Weights of a small mixture-of-experts language model, trained from scratch on English Wikipedia: a softmax router.
Below are experts of layer 8 (counted from 0) of a mixture-of-experts language model. Rows are named router (the router's row for the expert), down (a neuron's output weights, with its number) and show model dimensions 0-159. Each number is 500 + 40 x the weight over its row's rms, rounded and kept within 0 to 999. Numbers have three digits each.
After each expert's rows: a language model's description of what the expert responds to. This comes from a sample of Wikipedia text that the model never trained on.

# expert 18
router:524520540480444506518528532577545571420520492496584519520540522562515527557514479509494411522485518556542459544465509487507539537468490472474497446574543536481514525412574455492475482573490569550524448466558534524543572477480493486489565491525529496426453478546522524513434470480475501548527556437557539492498503536537518477551552539423504497465478469555489449447573562491492449510468521502522533513551509595460491510450435567465493555485513589552488489490476493496493493551517507
down4:525518536518521510423487482506520542552447406473579520514494542487452503510535400510542537478547501466541442512496591541427518495564513512485446536537541486491475533461556457487467581490551491470499468547456512463452500503531464499581491503511540467524399530533469547529430481509477540547512508532458510561420515473501487446493506415561479489467450454508548472493555523604454466551448536495496474416504515507526476499576530498503412485520487477518477467492506465482496475475583529
down5:532441503447450487534475539505502533475484469532505490550499475511503476417552512480552541548512542474442554570492529527409472519425493497472452495553509490557453467424499463516459475549473504455453508465495414512524509564525417531538429557510509517479482486504494548512515474476518551474520560520398488550518569494503528484519481524476402524499600556493513518479489582469483440564527514511533456580527513512514486513518520517565514496520464470527477529531481444392402491471535466
down6:536568520474531510507624545509522522448510557572527501569517497492487369551529513577513438480467444459418479418538528529441475550482489532429542508512525500531500497468559495503460554522430537472441540500548526465487490482453481478519491529451456606480564490543457474470476506501484544483571569465502489502494463509508503482451499489441462536472498459563421491534508501443501456528462481484529489515518471440506503524519416475527518494528473544488525482550509434471571478525459555
down7:491504486519507488463467529507455464457495436520517492528460481528515502502448537509520515456485544508398489525504501562579472486470501507521451419476544489550472380528463531503480565462529576526442496511501503454459521483516502487520520599489513488589466494520485455504463540537472417480434546501542518417506503519565560540586496472493504504492451530567483462425426522536470495524511460546571500501492513498467423528492492467448461578534511530585480468536523469433525515535501599
What it handles: Time and place prepositions. Prepositions opening time or place phrases in biographies and sports careers, often sentence-initial On or In before dates, such as in 2011, from 2005.

# expert 14
router:507545460492529503502474555509497544521562566486533538505525369478542503479601474503535444511502493567466442462568455465531545467477491480530461492546482488530466394491471490505395494474527492524498507536521569530455539519470471432477530513554417446509527529521498474513506558511451476522456475496520480604535527485522450484542495531442524502502428555492433486482497431502477495492477447481499488473487465516461523434464555477506384475494473519529532545533456464417556491512530436
down6:488494540483559477524569435478476491598510480463575501535453530403575571493458516503480576541488553507509444494502474490545576515507464526480477494529390466513585488473494480457544477554516486536476523503565489461492490481464468478534470492473537535503557532482444444566522421564550437557535493480481492430451514537545519455493520480439486409461490535531422552445497522547516539550524494491494450493542509479454463511456463507476489520533461508457493485503544506496485492586528417
down7:490474498474605535535500544514524548565485490442529511453470573481448524470452505495555507499475500529529462515518496491525513571524480416478527478513534512505497466498450513526504502496469422497563582508536523486545465471401544567555430503385506457503527479485451489466444461472523499542535559499474529511481472407504507607445526496503536511504527499481496432573466542535461516499471516494495508550506527544475514563477452434518490479438475473547505548448467487558511572503386453
down8:494475476468472566453436414510525553564457505529556565475527501529465473500540470552508540458473483477545464491569495478556472483475486494490470501445474458500461535471482528494456453569416532504473566490491482516476469486488498576469415435518561495510506478494456519507552530518479557510558485496512516600482544429466529560566486475604500575490539450544518431541464469532500404458453557463410550503514492499528490468491553476515503516456512516462494530487563485562427536485533498
down9:458478501509458484465494484566495417473552461530483506566442524508559536538524476515528508562565470575426570539480509544411504515511516517474456491450470434452482517524499524446503463499510485496442500551495506536528500447503498561474514510579507504529468445479469476587516565454466490513460506458468510481468588485486559467529481476437518536532488464560521554461447412497530561546590521441528519467433481517580533461481541568473525527410466512478498496481518518534482519504429426
What it handles: Sentence and title ends. Sentence-final periods, often fused with the word ending (s., ed., ).), plus pipes ending table rows and the closing = of article titles.

# expert 26
router:527530527471510524492496510554526546529499484476395491504494470485489472493474488521540513456517483473496480538461496463512471568582401550440508514535537500495441470513560509467494541468519497531487534590516530525467522508478525502511505453533505502521529444432487504504644486489544557449532504532509585447423550556436507548523459532559432421583436470521474531514617495488478485495505527475521503531461519451529465591546567497436504489520495530455514526556479522518478489524503424
down1:466558443439554498514424541418515574466501564486550543481513482526480474524498433553509483561480490572484483493476511517541480500495510527471528531560521515521462534466482579515511498465535474476519427570461553485517495462428446391602495508491398527483516496541552515541522471464554487528439549520499396472502526527473483504519572489472532459502515506448488553409490494561515500473448545575497498475519499523485477511501550465505488470478403444516476551462493508490558439504523535
down2:475491452472530544545436458484452479482513608464495579516581473430546450515415554527456433491482490482527516558478575501470549465521489470489464567490502437473473524566508482482563486473491453517498396493523529536486516563451488520548506514522477554490551501519470456551555471547479530507531510537467568438492510497437504501481503547559565461521511510512544475466480526534497483523503451420483529483471539502551383463586475506407459512519456533460490514532488526445506540533480464
down3:505503502492460440517535528546393502527507479443497546508456478498481479485478533514460489528518483493527449465486515518500517501555497559490504536487465469519484480504478477538568470486555488479501458565456446576471486475502427547531525550486572413489485504485507467448472478518492510488524533526544487373501503436565459517505593498462546472542461616517548540449509504472491537550517494521420458504497480537471461608453526568500605558529508436506424484510481504489536420551491466
down4:528498419431425517510500469456531520493524420498547502500563480589492525458537481422503480585480567496543507514476479514530476511469451521518514527391469472460516501438528499439546478517433473463495508561545483519560497437460533499518499528529520500536520572467483496518475476453479517530450478490450559550550466537423518476549469441518456498562542476488432525491547603470467502439483585505537501473532488450476473516503519435564506526549437471560458518504581503474485521535564508
What it handles: Years and infobox keys. Four-digit years like 2015 or 2024, and field labels before a colon in infobox lists, such as Original language, Home stadium, Sport.

# expert 28
router:553528528479553476490538455506550484527484485559492493536573494455501494453579450498495518468510521503463485468420447543506493458504539471562492488451511594486494454590477423507512458501543422532468470465489512557452560495448573450491479438533457410525524501546470536507524562471503450415478379542545499548531501499491446421457461535521447504505540533460469541472483474554450445544524547533507425546473529531521497481503542516552470494451502462489472553490531497498514557518554483
down6:458464440549540457536566489488505500527542525483519476475463479497543565346568506433492502468531476476580548463524419457539444465490550492536516462564485460512419533502457527494501491507491480491495483510497422489548497461498511514517488587488401459543478498509500574505497468524542462445419485483454551543485504426521540501541534470539510541529448477452534528523519458516466513458508478500487529570461476489529599513529492528498504554502430560503503434450562490520523519501491583
down7:535502557425517542493525439480487543444546477468475452561470429550541485519546536527518485426579562523494495621404473475514481502486443499443451501461555481539475522466481533534461513433486418586535476438480511545521587512448450466450522482492462549462564519479451460513488511484513571484472500546516494542565509482549538510497516514507500453459495446527547509435557594483478479490484476486555515472477494518459456524513545445527485507517498511570466484562464499511471507454448556
down8:513584504506527403490494492550520500471455545438437523446467456455593487494489484537503503545499512513454569494486474519510533519479510558529507503493549496475535500501518494542514469421491503518465501555511497478447464550526458475426540442524497516543490498457481552479471503492471504501493525445549529459507559518515403510466531502514464555536452448530540561448454405504515497447543449423481540594508585476478522506565500396498586499505538436570484442549555452495474486522483558
down9:482515514446516521482560470526621476490480469520458397502476528452456464584426526490541542495523528487497465545479552474403502519521512469452474514466506535534538428502432446540508530491460471469505562509484554489555525569471459469524442525525504543515519498473519494536489480508566532485530487528522421507399487500508548552503494464499504452538467519531481553477496517466453531516520530578541461518467428439516512423428481499523532436516463539509518502523394569533550562483474565
What it handles: Heading markers and breaks. Closing == and === of section headings, table divider rows, and line breaks before or after headings and paragraphs.

# expert 8
router:447518508510458508530488457452494491384501506459414547471456523538533546452496537525504508526504536538544466466547527475411525507479446533513571495561459554462519436551494493407467522469556475457478590566495449501515521521486475552530531502540535517460556456546442474513499526547539471440551502507419514436514569472480507469472412518519518452514495503500436527457543537489507458553542460527464504536438472500466443492551510504495545551479507463456498551619524495502546478453534526
down6:549527432536528429471471523425526505540545531413465531548506502466439540541520527573435614555495527533528496541539452509534516535510478511442482512507503505492518500449522466523541480441479427492504482558525487463599511523518520453480530515505515462515481536453499573483568524511504588451496474461470491474482419494477580511501521445450481560463536426529535495548505435495475465465458437460450546495476517514440513549524482528521564456514536452499463561539520439446507487486410511
down7:548541485509631407465459496448518511452522507547541452445536452533479537542441525559478538509518512565436541562515480425591533494464553486545533500567568474517534481473541532546489490516476568484460503473511598540528509423528518419459518494470533450486440530464484543453479500460460506525484529574514451480458497522494464444502554510524427491501476511448508489464546482433516521549444462521488481494472549513517454540494554448565523446452466485442466538498461529471513517497481491
down8:485533473407590439489481507433467500512482417421519480508454579511528561468516463503541475538501459488505470447490558521560566449484524523523503491503477493426515446505511521491495455428496466560531508433439524521538510448463442531500526458509567514447506562542441565486567568592477528509528477509542517444516537505530572450503481589478490525510478555516453559521390514529498436505542478537497498498497531512426472490509516468466504499525530498437512472556554451556487509509469473
down9:598547502472500431521545538413476505557470472502492449461530465494542483543484498486449536539497447530493473491500495476538502499451539570507511494572559474506495475470511490397538510517514506418457474531533426499465516468594570430526517550478434483525480480518521580449491456513494463571520477520570563476559492464531555514527476533552553510490454438562446478515506457504575489513478512564535441475529499526509581418467429540464463462415492495458502502525527463506459485487504516
What it handles: Common category nouns. Nouns naming the kind of thing an article covers, usually after the, a or 's, e.g. school, album, single, club.

# expert 10
router:397495423501569495474538488487455572504517482484475484454516476455504528414504533568582454555491506543468488490516453539472537591409446523462494481517534530507516525574463520494562557463471576522520535545465516501494528547464536428561512485557602485485487468500434561516516504493495478461485489525466494447566545523512476492510533436525521485510448544496488520468442488477515430512479484469517538568464481481451472494534495487469604509533469459388538528515516525496524430543518510
down0:563501467536487560454498507433492524513484523488496410583534501505500509478435587484494506472501495464550461503500473451425539534486535527476502558479538447521550540450477510492447534416495520559506445490514520556470494481482486450413476532473455487471438430549500523485475509532483434542489451414481574532544467515471491473571522499482466482548466487501602606492477526480554540555522475494452489471473481475428512467523500509496563510446526534596560507492596526551518528456505491
down1:535569491462554468510489422491454504538443482501529479603521485496492527528484462472471559539464491493544606466524498456486466488524528487506469500447589518478524457456509485543413453526484442525515389436498537525445508443501537477531498470507476517557530571456499534557517571553457565491511437535456528461497466528558523465492486532534432498539532479477513543469511507522451616496527436423492499535477480483482475491528443488471547500510576561533529461461456519475463458517470560
down2:527459422555463553576535515526437424481529530423490520526437527496468494447489537548581505536550482482469528556495499455554464477550496485467481477512565479544549488500458461481480510475407486535618446526484558530487446502490577476521502472469476485472520481520497506508484540526466469548510462476486481445493487557484508475495564502543512471488459547515482500414561479434554430466483491523459491524543563477524579522543470449523532565465557469506453542464484536440533534541488394
down3:491461452513530432518551516463564541497501508544559463522470511483397526474412537546450515536530548530494438490469489516450574525480484521490488432451480594487477497534536520481495513504525566536520437523493602473434511490542510521466554479537534521473534539514425512473522506556452522437553465482529453527492447473477510487480488484542512526512537480534539536471450357535433523533491482486477493499514569471461568541509570429488464500513547438530475495486511464481388477511525524
What it handles: Institution name heads. Final words or word pieces of organization and award names after words like National or International, such as University, Council, Relations, Critics, Award.

# expert 7
router:525500435507537497523515505474452533458557541511560487446500499526513499530498514498542525482551431457444566475463549495522498528514575519503527502460481413469472433548495471499465448528519504573445470478476449429460523483570542503536508527440471476441466496491551435507458531545410575528537554493442460478517506507543454559577475468570535551423527519457484466484438488489548541550497475541479508423530511476550514401520526441492442532479507453576451545496507476493533552479546463
down2:568444435531496464427437452433500535456570529548553494510553478499472523473481500517550495488496468564518567439415518459447553465551465482523458519475463505484529459420482494543538530475514538544488554491545504489505478470458433493468533479497638503551503515462493518529461498524505527524500587410546557447470512528431540491501552511484544488483486533533516469579482468453476544483513461580503467469535477489509428507521451551497489524530462508405532498485464552453466533564503513
down3:478518486478460522474424501500515411566493396521514500461499596418509527558466501516531492454474543534532553471402447518485504538534533539463448511479523596498452548507500470529442555507469552552517446475584505549510525452518504560529576474483524458405496544476570498472539487488479499523489523478519513510447489507507431519565520551474487460458532446556506461521500509481415515459479425443501477475500601514495528463540461548515495466526450455503465528544469514490551533486530513
down4:500572501477467495439448469560449515490514536521486422506434554509515506487544460434494502458481553499472576482481479431506478469507535566455457521503464489468504472556571497483505455507446564478516515493457456492533464527469544526506474495513480473499475600506542477514506490500496713520492564508486498523465443469476510481499487483489538466499486420520540532557490439526526516470475492572481574515508458491552517448494488503508502560565443561552423535448492514460556472507534468
down5:430525508524479476435426549558420539480525469573491501441525512522520516510505467530479526577572505467539527506464534517489550480405522540535461502551589510474513541509461531421496436517519487561479537440486523523478485453440516456507524533458525488503483450572499523431472455550459520493505453496502510492508522503463506457501516509435549460465428472490615512529557491522494562545510525494484520503439461483442569510530517549443505446473486573439428437463484528550471478561536556
What it handles: Capitalized word-initial letters. Single capital letter opening a split name or title word, often after a first name or in song titles: Stevie W-onder, S-ana'a.

# expert 33
router:499500467408482507552479493553454562399492497544530485487499501513485553439452473520515495456526513490513489448445424476482507490546470548506508461530442480473551456531485432484431511487463532556486533534511544464444563506432535504495496512460556540529509558548526406463434480515534408498510524512511524604503541493504468484546438486471523428504545566541481416501507519543489461534556515477528519531505541507451571422547438514474576503441526475560475519530501446458450488537499456
down0:509538492450501525513485539558484526483509527518448447496549426475521468519495515485490481517511488469532481481445490492508527533494524405466504448490539489504433556373494469572554477491458510438547490522514526529538556433553588487542561550533570488442486506492493461553527487464556541513470477560513471500494434490452512474542501462545555515507506513514499492549446550414461548459571513468593531515464501504482548448449479519480524439474508448610477526489448499395452527514466533
down1:504508546529540553513504558511497506480553416439539534498488498522478458508561426471507581475568503471455453525494525560473522567498443550544464543469395509492537571500486508494434528506510446529476507462552554526451526486495395545476457452530485491496493558527483485575593469491439425516448498509496483517473453542510498452535495528480563584466393500543526466460476448469515565491541479450550530545472543496488511482549522515469503469512453418515439554523484464511474501489464509
down2:541401456515563491528487529458499562505499482453547505546549497489446564500532468457516528570475466499456489520598481505522489489480480548437549492531566477487528549544603491508505499470490507491472424477508522504548493499492528485498513514474454515466545514464510476469429511494454589522538458511413521445469422426552512522493500464487547564402578549553476517539507471511485424503511474485430457502486481543542589474539492527518477490467559448537510430530471470471425456532551497
down3:411448536503551486506453510443581523493579513520419475482454499537524474469508452498528471457429549537470534502510481508517526564456561519495501559535480453488496525552525490498532550528506506445482581462521485452489540454528395512503502563424553493485484496455512479488412556510533555530508546572506497568519454507459466473500533578413525418503512470386506485467492505536521453517551472500549485450449535509520581526529490510467513476527471494446550539537451460531493471444502523
What it handles: Commas and and in lists. Commas and the word and joining list items, place names or clauses: China, South Korea; Belgium, Luxembourg and.

# expert 23
router:496452470499486559510490565454541481485508481460494475529489492466516475510450466528425454452519448439576473450459551456531554509554478530541475535469502532531604523420482473456429586525486476511461522463480506516494388568479423564526471462507521539568490522562486431436467466463536510516521443482536503459464497441466469541476463492475480505519535492450539423494516489519497516446490468476463503454465569461432507527495524569528521544535504433409517488464545583508460513509520524
down0:513524480528426516492530565538536511502468541538465438519495589535490491504392468456547506602419494477484484471573482525550464497490462473479460504568553501503504511428568504507471462514485586415462557495532507477465544536579516524502462503453451503527543508509506497537464482479436509453469455513543576480483529528517494544446416493570540454473476514506534524531466518521494480515497411487498514455488467610471473464467524464459520502502587503508438524421557508523448548504493493
down1:528575466576481546511491479542487472509530514468439517588476548509577401506565512467531510431533422538446484502513462456505496578418497455485528415534513525431526505456523499485460534483504576475532416493527510445490500572467563437422491463474438442470484503519460485519510407522541496476522525504498558449427560488490545517529453508513525490517518487502510528533496530541480408502504555490456490477497484528533502530513475508450464524541532575515517578557546500461527472439491522
down2:551547507534434484528565510505509633592505443431433549494502405514521528455515541465519444443497506472527494547481506528542464502484511471438534454511565460535564493467537533458519521528515477470545511550538494462512515519446506508567475497511463548509489421468474511456468548445512478463447486479494508429519488523464495509531466452459469485517601448561438508470503465486568528570490560396531514570522425483447485531527510514514438488506581490510505442491484529479527524509467501
down3:486483423506482505455506496507524546541489533442514530485467504485543503508531527467504431537520453509469400455464439507591465532529507510445509589506433470518472515480534481519516556503577507471556557496419553483438496509463511460512531500546524549493523442463458522536556529532539532505521505516506516436534427492491494514497519497604516465504509518540489496552580438438430477495528435551463544539460585453466495465590466526440520491471548460531500504482511394519451455537518442
What it handles: Copulas and predicate words. Forms of be (was, is, were, been) and adverbs such as most, also, not, often heading the predicate.

# expert 37
router:509471536481564472548500507506495511437447519468493509499505500479547531447441484428506550515494517503410462545510460498493463528497479493592530431519499553442546453566477469492546465501496471519454486463498576547398560557476516433524496465532414435460546500548509494497476483490546470458530550539458542485570497493484387454457480539506500477450579559535482442439497524521512468510531533502479411534512545474417592479523509514494489469506498502449470517544458476516480521576552468
down0:445471452594518483529472449478479483447535521571498455492578483527525515443460522523484477417505458413542522511481513520477550474499559444495497543464456488541552573505490533531447471480435424434533493517551515548515531464511413560532427489471487489505465506495560535550545529504516494497514457523500502439514422553454459536507518518526539526523478528453567444519426516541455470508466461511492484551423547570432525518504452557451504546594448539527543525502495491555475528456496491
down1:550461497584510456529508543514501501547490556482599475521536463574505495475437505513493587454593461433451504445493512518482568497558464528471539564479504519546507441488566512454476461552447495547486523527480520432475546531504479532480391500498501463528492512487503521418503517518471568476583479499572511468531489467491525516526477532485491476415549421478499533443489449552418469527551507489490461513529488483529513502495520513435508504369453486490507454567481483506442502536485535
down2:467509587481490496470458486530550448488461522554403577399507529530483530535464529511477491486498474521527455473479524497510489510482484497599495479535456476467551480454531524505518472482565417498476480442586517501493553542528493447501488469470442481521546539504498441499522382511595476524487529459476471437504510581500454486487522479537461473508536532582429441463535527520523541463579514441517447427500520541492514545553486546544517440521502453452538472568514530478458567506493518
down3:532461570552466548501544520494501566516433457539514449488471474548565509473443472536505474525541482446508505463525557484425512514436444555461537508515487512459456477423590540486456461488473544398528487575561458464481476465536509477478533480454519478470515440476495480507490507475513642548539517490487474454481484551560488540498496534448528535501473532461483554500471372509525481550554490524530490516508526459521511533576495482502486521529517426504424458547531541501441545470460535
What it handles: Foreign personal name pieces. Middle and final pieces of personal names in tables and credit lists, plus country codes: Nicole, Kimberly, Gakuto, ARG.

# expert 39
router:504523540490499528508450454473510412485532491509498518535492568571453481560459500463451507560473492484539438556508485447471553443438540468523490518492498497443483510548511447523552500460444539471514522502476498528440583514515483437458541465505515526581527525467570497429426517554466465486522455540474562528484492500444514508520477521408530535421514545465441462475529560475462526470474553520553518512501512468458582548611535501500538477399573506465526553471506536529520466459449482
down4:387531440521470479438521414471481472539536476490530503505526506552449558481489525453560488508528442508439430502481489508515428484527509517475556593530535464439523463511519546484442563542397504517544434521430540489482524516528552550489500480469593481547495482496490518542476454548474467445551521524499509459524432486546509462489590535485504503468441517603476464494498459505484523486454498558432480503506480552443552499505504502513560531534463399509525555538532521490494492480530555
down5:541469580452456489515481482497491509405506504604468420527492552548452502494482492474518465564530468523530558433521478459492455581494589482485498459488494515560517517471517493460508467410487483493489509465469524492523573419475489535495475467542589498459425461520482526540447559497500468562537449470535514505463459481483534510461493421549555493424461481513528556447537521504495552538541516457439547556531509512435516543518529564499504501481495485502611528493443492558523475480430482
down6:565489497561398575454532495507450548547484516476471487527502477521515501490516463583530414510475459463442492535509529509489480550565548507524533488512441501580541535473555484503541533447510484519497426522473528544494512487573446475466506538535525499449414406516481449464438483522550476516463509503542456507485508554554525476534494547539504504411444513522491544485469511456408472448474470500603516499481454461495466558588533521464546474550528434569525466498457526498489516467445480
down7:408513509524541501503565489538510546532490448539433492499556571510497523527473524540567420535447481463476544430420465452531520489574483446509497530472540420476475477525475484499523440526470492515527490477445487480559490494493490496582527588540471475451528465477544446532563437496454517497493521510557442480449486546525520494469485435526491511521526423471524596484530495440543556555528428446436486473565505556526465477428568441514502477517533549554523523481530499514530493509480432
What it handles: Determiners and possessives. Articles and possessive determiners before a noun phrase, mostly the and a, also his, their, its, and 's.

# expert 3
router:464518478507475494501593559448502537443540535485432522433583550508486510448462483462536513534481458498453462544500520443447480439493476428473542535526538557506534575523478501476507508508508521561541427514506572511449484526476527453491448540588505440461524506452464494519500531473463460513495535484417513509566550515483427541467505479531494496469437533471512476480528607425543569463442447473485521485534473519485515542467521505491563436533506420453567510510501467416465526475478439
down0:414488457500551501436473533480523479497571496460497495446467491579458508449497523499509515519413475542484475453569507445539454445474526482544450528530462534535470593506529537470411552512532501500501497489505445527530500515499537503537553482549514450505440459537496460530520474475521451452540486509417495581580497561587531579464496438519514542421551559476548406511509507478468547487471516467434509535476527536445482453478556542516501433440543511486533541537511510529492429507510499
down1:494530471470472473517536518479486488515585531511499421446558457530526546527557561540555516505497509500583507464552537473491508505442549482514467579452467467551445484480513512563555507500580509504453526493473432471460478572473422522443508517494495523504590524501439564447512471470417472489511506545450491430492435499532559528499428542581552483503442536504465537514498465505416460465514492476549472526561490511547492488541535485493493503476475474441477539482525500488559367475453513
down2:485465489509587441462416530466505372510485522517513518464487515431467495571560473409501508478519582523464491552515535523496565546513471502464492472487514514550486482518475501546528522463487569438521448498553495511473496482526528408537542547498487533486574469452457542439496494501522508546485443506516503490483501495535419503515489465492560415531510519498499484587419544548510426531574538421493448523534527404519507461511490486467494527557480600522511487521490512443513473502470546
down3:513427437469506487530523512588534391506570482494522521448515484486453508472532603467517496470446505515498463516467473493413527519519509512496512514536459512515585491427504559496553551535541532547481551504499474538473506469568568536553487502483521512438527535515451442533496468508523423420450536563525457514472425469492502524507489594535492438528417545466526500503517467472532499459619487472513482493529437513462493492499536499466527462498491470519516450559503493434545408485544480
What it handles: Surname/place-name endings. Final pieces of English surnames and place names like -ton, -ford, -ley, -son, York after New, in lists, tables and bios.

# expert 6
router:455471544510491502540486499534576496457485515463544457540456487508534489501505442424481473455506513502513497557525521511553518515535473556488483454549529577459544534420555469488516509519461544551551409535524494507521513574473460464508510469497481490495456459590508598418451440505505503564528510465576569498484507450510530546519542552480517489466463497499471506484538556544521419426462517403462527543550515549526514454515427581488541561428481542486515501492484515526466449550549549
down4:514531525506512465554497483490514443595512542547477538505505449568447480631551530507486526510600457450405502488485543502527460549564511498500517457532503503472521455490528507504449437522472519494553509477498452484494432540494551489480564531492509461473457525464490511506421583495564544543465500484553497479521470533519446502445510497479429519491465488488533440475499481502526565518539464458457451516445507476552526553518573449575444495520486565479482400485448491474555444509464424
down5:532506500455449514497509541463554498508472533526435482596534541541543519556557484434468511497518511458513506456520473441460546495425501471548524484460568509450490458514524577520476497495557460551466538515472450570499460493491464476521461526460524542501476495463536461463506482501504481564419476591490533464515530468495439547592490539506468552472500474521426522485489522490547517498472522532474443428517483490557552468489514493493654507499560540452438474502504489422510439396535507
down6:534515545509489533561496542558514472460510421457560483424560469594511562456501430473518481493412524513479537509504420461518529451547492490523486424506411532457467608524471458481439555562557545442495456445528517470533495509504519542485501433552470507514447475522502544482610451462497414445470542499531520554536526487507541520500485551386472507480480502513572529497524478475490478491445520523423526471476507449472507516488492532543542503522531557505480538502516488480490498540476497
down7:476488474493540452537504536472526532459509457470471476500565485526544474517469517448478476485477511472486547516451592442523509491512464517484494519508475546549475509520517456563451487542562498473523399492482558506512509436460553491498452453591484453481477511443441496529618560548492358546529486511500540439451413500471552414526459559489545518502507555487492445536491454465523556503513524469481464558501491450448506476531511550530512494469543525563491516576459484532456520584524480
What it handles: Noun-attaching prepositions. Prepositions directly after a noun that link it to a complement, mostly of, plus in, for, during, within, as in Governor of Virginia.

# expert 13
router:516536508505530560520460503445466508460512446510502490582488531546490461529481500462453498544520513500515509502519494505459528471438539516546508521502431548509536520504533485577553494482495535482546521507456497486464568540558448451442544507534521590534500487455600532449429518544452456504487486530497580463527503489478497593519500559464510561436537508509464395458536564518489523487466572477586507490499499497475578513594549510491533444432536503484516573512468572454506421507435496
down1:521492540472494513513483516577502448500465430468560493516546505505487515479561447498545499491504505503477542505521556461512540394487354497532496500439515545507514480530479427439508496533504486542610466523503487503518475454573473530525487464492444528447469539508593563537494524536515528510429524534556489511514572486503488528526460427525495500483514530500577526498454527473476465482475566464499549473554489492451398518506519382462502488452511513434508552512531518494438532416476537
down2:427467534504546517484530494516494545442550466477592536488546480588504523499566461528507513550531528498575503454496502513509472571474494468541506514460496554480504475488545552479487613470476494534436571526568512552550454522485496428446517485453516440503450563489515495490536568454466509493507437470456551568489454445475518497513565489480476487478476507507462553432477511526413485498540503552479505544465514455490512468517496524505400456490566487468477561448515533480489466429389439
down3:498467514398491485624547519451484465434525560509476516409480569475489472532552416485476533479603459540498468520490486512541448469494555531433501508465541548508539539489571479479481513514545539444469461466526493438516482434519512549464537513514499470494599482486482490503507501495508466460522539503525464531576496518560447448529513476497495472468530536538511464492493458493570414475471523494420553517518533579514550480526497493531505538416550443492482467553442522524424552493477470
down4:515499517460501461523457466495526505535508594492510515485450532507478485516512484462483516572486523466479539544502521600503588507458497483471562488452570511516520399520480553462455540446510499521521499577522486571442478422495454453552549528487535449546537552509439477509446480515478512506519450500461484535471482489495512446552466514481467445576466521466542607551433473462544484470469479406455507556506539488447538552577498466525467486480539538435527521427494486541512545427498443
What it handles: Articles and determiners. Articles and determiners after prepositions in running prose: the, a, an, this, its, his, as in on the album.

# expert 24
router:466462473509477510506481564438522480474547511552488539535542471494549466506436528472586487486487503544486551540530474523514548466518514410470507519559500551453514487474529501493469521494524484509451496506588415461505497552552505490535466558522566500471469461542514539558429504519441490494513527572426465408481553549481467413472493491521475523428526511496482500534553509461555440462456487452464461510461455603451455507505524536519526537558591446450536504526470508446403443490502466
down0:403539493494470505515553520511485543574562475556425454489524539482420464553514514536479531477438521521515533523485483492523483482539448479580517523519512517526415475453466540513487455450519516537521484437541557533500499449512544492489544465597525447481571493514470480568460502507491511499384438502578538473478557523494489502464506512512505453537505506433500557514571494471548494448571554503493475468459585581489466488467517521436459489488446380502470517485499471465459496487488560
down1:459493452566452523468471497495490467495443493548530464463422535560498490494592485543543487472514517458459481574523439439463489465539450530547532523462562507534537615488477493492454525537489546424446475446577500550503514476461568496518467497484385478533553558507427511517532476520482490498510483478543493498459538522567585475497564487487555457532427538458491500419442509521528439443546489438479491497514528507550523470506486455439525501490483476565503504541525496560516481478573483
down2:517525533485524550449472552517520474482427524521435511383504504451521511477516500516559488506385490571526514528462495519528559467538448508476454506545470558568560507510545460504444449517455484491547544568471475485438478510446422515512532454515575481520407567567475513527483508479517559521448501527508423560496556524469445563519473448519475488509517440553540485468524509518520481462507490538514573506513478496486437514464498569583510491531519472560444461458424434495476498520483474
down3:512494482488519496565476501432443506545567492519515452487541515503482511506471482472487583524562512507447483506459527478468426498493553494484492461498498507434483520559528466480546483547443498446507526469538510476523505520532471452538467467526509474590490535464548568456436495487529474495491497418514566486523525529620455525504541567439540512478528476470448520433494570492511521485452533516434530494547436462565593507519417534473441543546515453476434447537567439491487445473593470
What it handles: Compass and place words. Compass directions and place-name parts in geography text, e.g. north, south, coast, United States, New Jersey, New York City.

# expert 9
router:491444463512473527485464549500517461494433505475524524544505490518547440577477600468498574451525466499516477514493534499451509421416564520542483520556507495440495507509458495466536509477469499530516484504523431514515487477549483507547502538524450497519462511468500494537470522546479485552559462534356405452489485498481519498498572471558527488540472537428539496521570541450528627512480423469457462414540470502540496487513530488533526524480497415470567519562465494550463501500470524
down0:519506497484560495495531493467457506561415545523516568567519505505555505485441499563456515562543546519462468439466541510512510453529530505540536460410436465489499501574511458545510534434506467488499472531548522508527535488522470498534498489484493518450497515509565454492549478451534535515539510483463523526484424460483521535505520460513426447510408494535467551467563487532495432452409547599486575567499453563483564473475438498497476474530551489526476439416520479412455451520526512
down1:521507527492556450495510391479448494518519523516553473507510444445437526491482527501543511531477565538551556501530523479496586488445479462578481520519456509540476483533497518531490463525566439585502577507529472477526483494532543466447537537448437435432525562445484509470469464491529489496493519453540392458511469501542548480519506569516492571471518466565507539424460483469482514497501494525597562499496509564499480477474410532459545541452424472484481453519495422540547459481526487
down2:561516524489460519455541483436543536502485524461505510407534480423501437486479530514436503495459530512463479540538441546541506465445529461508521540453416459416460546504511539473507556527488506545433485524540559466614485483494557534514553432454563538490526517500546420521487494521520508543504527509414448518448578447502536467511525433461472546475535520406456503439492516484525498540526505472555506505528455532512499470480480487606468475500499581551527536482430478489525519491549508
down3:470589529438468481509579528493489473548505487489479514568453510527563580549538488535503434526543596489524482497461447499461464535481516491459530542502450424583530498482418443505555473534519516438486453522432447507511446507485493490437456523433530468464481457498520507462417517511548548453468499453528500446518536567501461506564502477428505533539494506457526405535511530451551483584555528497479517480495513492467589468545527433500520450555536553484542491499456513462545490508521485
What it handles: Word-internal adjective pieces. Pieces inside common words, especially grand→mother, plus adjectives like young, small, long, human, often after a or the.